From a checkpoint of a small mixture-of-experts model trained on Wikipedia.
Size: 15 layers, width 192, vocabulary 16384, 44.5M parameters.
Experts: 64 experts in each of 15 layers, 64 SwiGLU neurons an expert, 2 picks a token, a softmax router, a shared expert of 128 neurons.
Below are experts of layer 5 (counted from 0) of a mixture-of-experts language model. Rows are named router (the router's row for the expert) and show model dimensions 0-191. Each number is 500 + 25 x the weight over its row's rms, rounded and kept within 0 to 999. Numbers have three digits each.
After each expert's rows: a language model's description of what the expert responds to; "comes before" lists some tokens at least twice as common just after its tokens as in all text. This comes from a sample of Wikipedia text that the model never trained on. Tokens count by the router's weight.

# expert 1
router:515470544525468515506509525532489490459506544491473455500447511480469550496536479505562497502493506529470494540509499512536511516480512521482503507533489508536514474536472508456502532475489484528487480524508540520495522535509455468467478531534507465489526504512493504498465506501479488537492488533523479539532499504493506491507471532501493524522504463523528535537479504505495512532474502445457491518536459537481509492484528475476454535494513481485507508501525505522467465508536468449489508468480456502480487471560493475481476481530514482490514510450510462467500528492524507501
It responds to: Name pieces, table cells. Opening pieces of proper names, often capitalized, plus line breaks and cells in sports result tables, such as Fl, Be, Cind-er-ford.
comes before: "| ", "\n", "; ", "o ", "am", "at"

# expert 23
router:504535510514510529475471548505496512475536473504494550520509468492486516526451515468489488463512482458483467509510535462524457501493530530529479456509502506510509531478495513521486489489504508517531427464516479473498490479450487465515484482525521520485488486543502551497453485521483492489515492467463498522533507522486483468540534498540508517472492509506498539500535474476496455529539459498466488509502496472543513468538530512484475500511505524477524533531492462469523495471556488482476473498473473494484518511481466516529506491549527499486494533465507524521468537517516471503
It responds to: Past participles after was. Past-tense and participle verbs after was, were or he in narrative prose, such as donated, decorated, released, won, named.
comes before: "by ", "to ", "in ", "the ", "as ", "on "

# expert 10
router:496518545515520522492455543533493490447471483490485485478519488504518486469532503487468476525517506510554489523455516440488522549506535488502478498471486474496524503479530461472494457511496542488490507465490480490464527472554489544511498483507498481478494463528529512491520473464483540513474495506525516517473465493459526494509518465511497469481511505463524486524499466497494475515500529506496497446512467531531504531461495452514477509481451482481480458484467471518519464509542534490479543517505507461534471497532550524504524481500502483480487523526512448497480518486471500510
It responds to: Content word stems. Noun and verb stems before a suffix in running prose, such as prevent-ed, season-ed, riv-ers, ration-al; also Japanese kana bytes.
comes before: "ing ", "ed ", "es ", "ed", "to ", "ation "

# expert 2
router:470538473475492498529540490495490491549544459527493514522495456463536501521455488487498510534474510536474509475536527554511503505489519507521488468499477497463468449484536505517499453517561470528471543506523489494497532476469476514519487501532462547523481505506508532462488510493489492505474498516480495524483539487507533478518494482525518540466489543486471480491452495481466450495506477494502500528491517530511525512472518505485511464525516484468474492532527454478514520479464487540473493476531475477503535462511530511522480468497505519450493460510486507532531525474491496519
It responds to: Sentence-ending periods, colons. Sentence-final periods before line breaks, and colons or decimal points inside times, scores and race results, such as 10:00, 30.09, 3:29.
comes before: "\n\n", "\n", "S", "00 ", "5 ", "8 "

# expert 18
router:540513567504512498528483490526499478487500493481480522535510434543529486482535504489483495559550541478547469523544537462520516492488498528551500506506492504462502474500523519506478492500469501473504518500510485486518494493551476531517507475494470495470505511494512497517528474459530493548510509472454510524474521499507514463531502472511463498489489501521496507511515488489505470539515526474506460491538485543513491537466538520462457469510519534502501470488448472506539542520440513499477519526497487511535474481481536513530487465564529494487499494495478503511495492496492478522
It responds to: Role and group nouns. Head nouns before "of" after the/a/his, such as member, president, founder, University, version, chapter.
comes before: "of ", ", ", ". ", "and ", "in ", "for "

# expert 53
router:511519571499539490438456528501511509492506522473538533483487500523501459490501510483461468500552493453530518509493505477499525525479515480484527476481478477473501497515470483465511504475476492468502517478484488491495521537470500536478522462461482498474482508514506480502520486493496474461483495527511477512458532498474466510479522481520516454550503478490485528483507475505537510513515494479534439491479526494498550470518482472512500463510460504488524530537471528501537500481439540504477516531479504536528506523523558562489542512509498509469533523501512468485509528472490505507
It responds to: Place and feature nouns. Nouns after the or a in geographic and taxonomic descriptions, such as community, north, settlement, relief, plus genus-name endings.
comes before: "of ", "in ", "is ", "and ", "(", "to "

# expert 27
router:486514531489528512476488514547517474467542495544516532505464484514486504545513507539514488472489517511463475498533514527545537509483469514484500471483492493537505540492494527521503472488475477470480505536441507510447474502497522455477515540538504526524569519482531517481481483500481500502498506502506513498523511463554533519538477536477524476531475484548518482511501479529502463481483481451512530482510458531513468482492504487490519512451494469496460470494523467483457516480485520471484461458522493505501507474499480546485523472519484456526472502500508477447503511515502518490
It responds to: Two-digit and three-digit numbers. Multi-digit number chunks in tables and figures, prize money, populations and scores, such as 27, 50, 142 and 113.
comes before: ".", ",", "% ", "°", "–", "; "

# expert 15
router:502552491521516502482490490475545487505535518486482530482542485510528465504475512472439522490478482478536497504467495536474484526506546500504517489454478488494526477495504474530482487524509528512535512484528447497484541519490502487498514510499520522488479520491535498536534450473460544456494500483491501486444529490483542493494537504510499535464520524524470515481462464510479483505514510508502507527489529509513508509496486486485530535530481470503488490506518510466501523468477525564491506511515525494522512464511525475564495486492459564486488450511445549505518543469494481520
It responds to: Noun or adjective modifiers. Capitalized or plain words starting a compound name or phrase, such as Round Barn, Group of, Professional ratings, Number of, recent work.
comes before: "(", "and ", "of ", "War ", "in ", "is "

# expert 30
router:488562447525536484518522526515482486517526502521493521491452506492514492519470500466476545481473461513519488467506554506473466503497511500530511507509483491506505466509527499517466507531500462505497546465535525477525476522463466540487507445495507495524484505501524447511563535490521486465499484459488485512525556478542464474480503487519503516540476490465497539509473527480495508470521514505537513521504519499514517541517504469511500542501545510506513522526524488497490512492528479546465489510502527497500524512535473490558511511505466476486476537470465526539522481472524531499
It responds to: Place and time prepositions. Prepositions, mostly in/In, before years, dates or places, e.g. In 2015, in September, across North America, near.
comes before: "the ", "200", "201", "a ", "199", "198"

# expert 8
router:477518543497535523500477514505536488466518469515512520517491480468478503501552500476520498500498483499554460550520537521544518540490517525546502478493484483498476506480483523454504477526533523478535502532521495504562514481479526520484496496488466509496481484502477492554491497528496531471513467504515450470497471493486525475519514480524529469536531490503488477544493496472503522500466553498498524477466492535507489486520469477487464495469460472456497522466466487485495533470437536501536492519464506496539442521482472511480518488537507516514480455492499505478469518539491511498
It responds to: Proper names, places, parties. Country, state and city names, party and institution words, and table headers, such as California, Democratic, Communist, Roman, Date.
comes before: ", ", ". ", "\n", "Party ", "'", "-"

# expert 19
router:472509548466525522470486485493519484526490484492465496545529481498492472465542467471453506524494498484549472550465473452525449494485521529493510489500452505472463456491494505507538497534497547514511507457530474489511488501498517499511507497462487503475503489538495489504501528511468495479512494514507457521481519491516514519513492490474494474516527522501506494541468486497539535517506554517486512505476502505481476531474528508525479503511438527500518464493453506467530522469472556503524492477449476494536479491516501493475543463474484533481532463531516507495502516483444477544
It responds to: Domain adjectives before nouns. Field or domain modifiers after the or a, before the noun they qualify, such as research, technical, civil, public.
comes before: "of ", "and ", "in ", "for ", "to ", "was "

# expert 43
router:495542452526501522509492502537521479478517492502534538539480508501502529508458542482521528488527510473488471488541503522509508505472504503531548482523491437504541454525495488497471485432517469488499523495491526496520500496470492515497476484505512476521494509503492535520485499509468485480492500504544465505503512522451503521490488488488528483482466494492497542470477475504469463478493463516464493555507551511529478488496524464468499508524529501507483496521512488454450534532483519546504465488546510497454477490530485467518464544484475489481503515480466479546491550479514467453
It responds to: Table cells and breaks. Table pipes, separator rows and line breaks ending tables before headings, in discographies, election and match results, such as ±%.
comes before: "\n", "| ", "= ", "===", "==", "=== "

# expert 14
router:518529489516501513496518540537494480478524521500512522490504507497493467491467456490497484527511488512454511466495554543498519533473494506505483446506473478534508513469490485530538471497511488511496466522543510460475543528472470473443457485520498482486470519490551517500476475481468490478460487484498462501531533481494523528511470508512528506486499508529502547458479495524452487509462465461464494521493494543524510484485507440491476520456498459456483510525539510476518522518472518513470514439561481499489492528510478495508462488531525488473478493486497498503491523514495525468
It responds to: Table filler tokens. Dashes, pipes and small numbers inside discography and chart tables, stray byte fragments and braces, plus some plain uses of the and an.
comes before: "| ", "|", "—; ", " ", "MPC ", "United "

# expert 5
router:501495480532505494544503521543531481483548513540530511544502486480456488512435505480486479517472515506477555482480527520479544531483548496507519462516522477477475488510531479457501469469513464511467520529514491521519484488453500491472506526514483494506468461464528534482512480458473498433508484535481539527466502503510519492488498491498510515458483522515510504500520508516487488507491510536494491495511525543475492459473526524520488490545535530478491487457542489530523532480496446458482538489524495520479478524494470477542472505518527460481504524465507514528484502504537489491
It responds to: Separators in stat lines. Separators and openers in lists, tables and infoboxes, such as the apostrophe after goal minutes, table pipes, open parentheses and line breaks.
comes before: "- ", ": ", "| ", "(", "= ", "1"

# expert 49
router:490523454460470535485515509484497475543528505520495501505497462490506501491507475544456530548514506533537477480523518514478519480484524485506519506527458478485480460504547479553526490533522507525489519507476505498478520521500538521475490526489534491488502528511475501491462541519507504531476485514514522526513540521472482552518498488488475496480478533508493513476481489523476494512464485526481461536491538494554519548496501491477477522489533496561483479562531510496456509514497491507482483492555472490516524509543471469537453497513458498505457503495508540494543453495491519474
It responds to: Sentence-ending punctuation. Periods, closing quotes and blank lines ending a sentence or paragraph, before The, In, He or a heading.
comes before: "The ", "In ", "==", "He ", "== ", "It "

# expert 26
router:506521535521469533528464496512482489474500487527464471526505454549475479485524514549552467555517512469481503553509477478532517528490519496517467467544493475453507488495468488451503508477510480542478522473547491483502518508479470476500478501493493488458500511467504514514489464476498503481463495477521490468497444480496512488511489543496502479513524466508531540529504502510502521524477495449541486481524499508498488480484513469520487485491455487475534521483527509453522516509469509435461513489455500515497455477526487521509536498545496461476497495482505470452486470498470500498
It responds to: Word pieces in sports text. Mid-word fragments of names (ay, le, ier, ri) and sport verbs like host, advance, start, often in season, league or results text.
comes before: ", ", ". ", "; ", "–", ".", "-"

# expert 9
router:513465535533524445475463532518536495455497512555465509508479489505491467508482502481498472493515498470530522485505511494529522514508523477489518479501475495452501496479505515494530479475522463499468509528541468479463537533510492535478459475496468504496452517482528556507503477461522522490451493511471482512524518457489502499510475516537490461481499495521493524514483471476494447508517471451523487487477507532539539449489478445526507503492486451463544480502533501481516474459448506498472522486481463511482498535510492517489492482523540492516502483497504496475461525470521531497
It responds to: Geographic infobox fragments. Pieces of coordinates, units, time zones and place-name parts in infoboxes, such as ft, cm, the parenthesis before CEST, and vice.
comes before: "(", "°", "″", ")", ".", "′"

# expert 55
router:545490509504489515442477524512520487478455520515451505473526490501522486520502460474502501502524531473494483528504496490478503553473505457476502493528519503475497552532487461491524493482485526523492487481499492498472552504555497457481467519518468527488496501480512527538496496500495526521487471506479512500543511472504503508497498504527527467506485492540503524497484477513497474540530462451496529510518488517518449503536498471484482474470497453526530497520507526488502477429487497476506501518435478500549481547546529525477558503502508511550518480525495517486526536482477536530
It responds to: Scientific and technical fragments. Word pieces and characters in chemistry, medicine and formulas, such as aggreg-ates, InChI strings, doi numbers, twice.
comes before: ", ", ". ", "-", "}", ".", "_{"

# expert 13
router:504509489528530488530468529507525491546506503527517532524540501533474530498457536479520484479449495466488518485468541510558544535487535539540557452531492481509489492483511547469507510485460425517494468499544529521491482529471499512513513477489498501537500501507536530504526479530488482496517508513541465498502484521515535510469445508509527509500534502512476486496490473504519529511506507451494500520509547470501504497456487488508528485545478483489486512502528480472538539513460515522510519475514512516455503513526455489498527506459503473513488485488529500506494506534526539504
It responds to: Ordinals, table column headers. Ordinal and rank words before place or round, plus column headers and party names in results tables, such as third place, Votes, Pts.
comes before: "| ", "|", "place ", "place", "round", "career"

# expert 28
router:471471544510486514532504497515480482505470513512501514489466461515506510497551513527552451501528476505529463544527515536548538511494478500547511449529460471481498524526506495462513505511477518502490515513511513478527463451523502465528522559487510460515493517511510515540479467516508505525537508507480491497530425496518518496522510505486520491488461504508491482510493511492486529515455482481478524453506500502520495515511488503514465477535466498482539497522446488478544483486454507456485496521453498473500470545527513542488499526488527468527487511484512449494509487462472506483
It responds to: Section heading nouns. Nouns and word endings closing a phrase, especially heading words like Development and Production, plus series, record, members, Cowboys.
comes before: ", ", ". ", "==", ".", ": ", "; "

# expert 41
router:529448544522441524513472532505486455461458491503494479533471508521500533476557488527556481516552512489462486547485500501536504491486509488520481491520518491503491549506440502457494505491506509493512466524465478511496510521557519479505502548540500501471519514489497531508458488474491533530498477466503494491544422511518483500503487503516484473480488491503505507522525498483510521526477457491490511457564480509480477495526491481505457487461472497477526496465506496494528481523458494451466486503469490498492474476488506525486503501551518468529484517494496481461506514490499498500
It responds to: Word-final name fragments. Short mid- or end-of-word pieces finishing names and words, often before punctuation, such as August in dates, -ale, -ence, Robinson.
comes before: ", ", ". ", "'", "-", "\" ", "."

# expert 62
router:477555432520518526484476509512518468453507483532479457517510487499497469544491497480484503465496462515513543531549515496455537501489519548483475504489497482461485495487547484537452463508502509469510511556514474519499540500443485520480451479496495469502480493520502462486489517500471496493481488533497545510488511501513507485485525483541462482497490470498474505486472503485510494493515515501477500543483551473496533510505501485502512501525455478522478511497461540516473547457459489472466495514461528500530491464503508490549506513524490499456458517467478499463526488506521507512
It responds to: Surnames and name endings. Surnames and last name pieces in tables and lists, such as Smith, Edwards, Williams, Murphy, and endings like ley, ton, ov.
comes before: "| ", "(", "and ", "was ", "– ", "is "

# expert 25
router:500547477525522519510536509548526477470526506503533512509462495479530543496511482485493453541512526500481477517505525525508525528491495472516468487533490506507504479531520523468463515508531561516492485507522501509480518532488432482482472516528533475489510505513497545511464495468502511516475469483501453515529525502501525520538474534488540496477463470520466518444465482540482500471472484492511518509538489500484482512503516471531459517485508469458504490523562490469489517514492500468458498531530473502522485480519463485524502491534530483517476560496535477475495514452514532518
It responds to: Sentence and paragraph breaks. Full stops and line breaks between sentences or after headings, before words like The or In; also some word-middle pieces.
comes before: "The ", "In ", "==", "- ", "== ", "He "

# expert 3
router:519526511513478548466523507527512482535539483489501500512519452536504468500516481505471490497512459503493484509487513515449540545480520469533490470531453493491475498522494471550523505548468519474482493519488465487524491570528514469508503521498484506493499525479505522492470437464504536464484535541472500510460507496481493517534511505488499495520499502526504497520448456481486493469495499472463540484480509526512463518466529484501482500523544524503478504500523481467525513492431465462512492466473461506545502489488517505514487460535508468509487505506504506515519538455463498537
It responds to: Nouns after determiners. Common nouns right after the, a or this, often media and office terms such as office, track, version, map, format.
comes before: "of ", "and ", "is ", "in ", "was ", "for "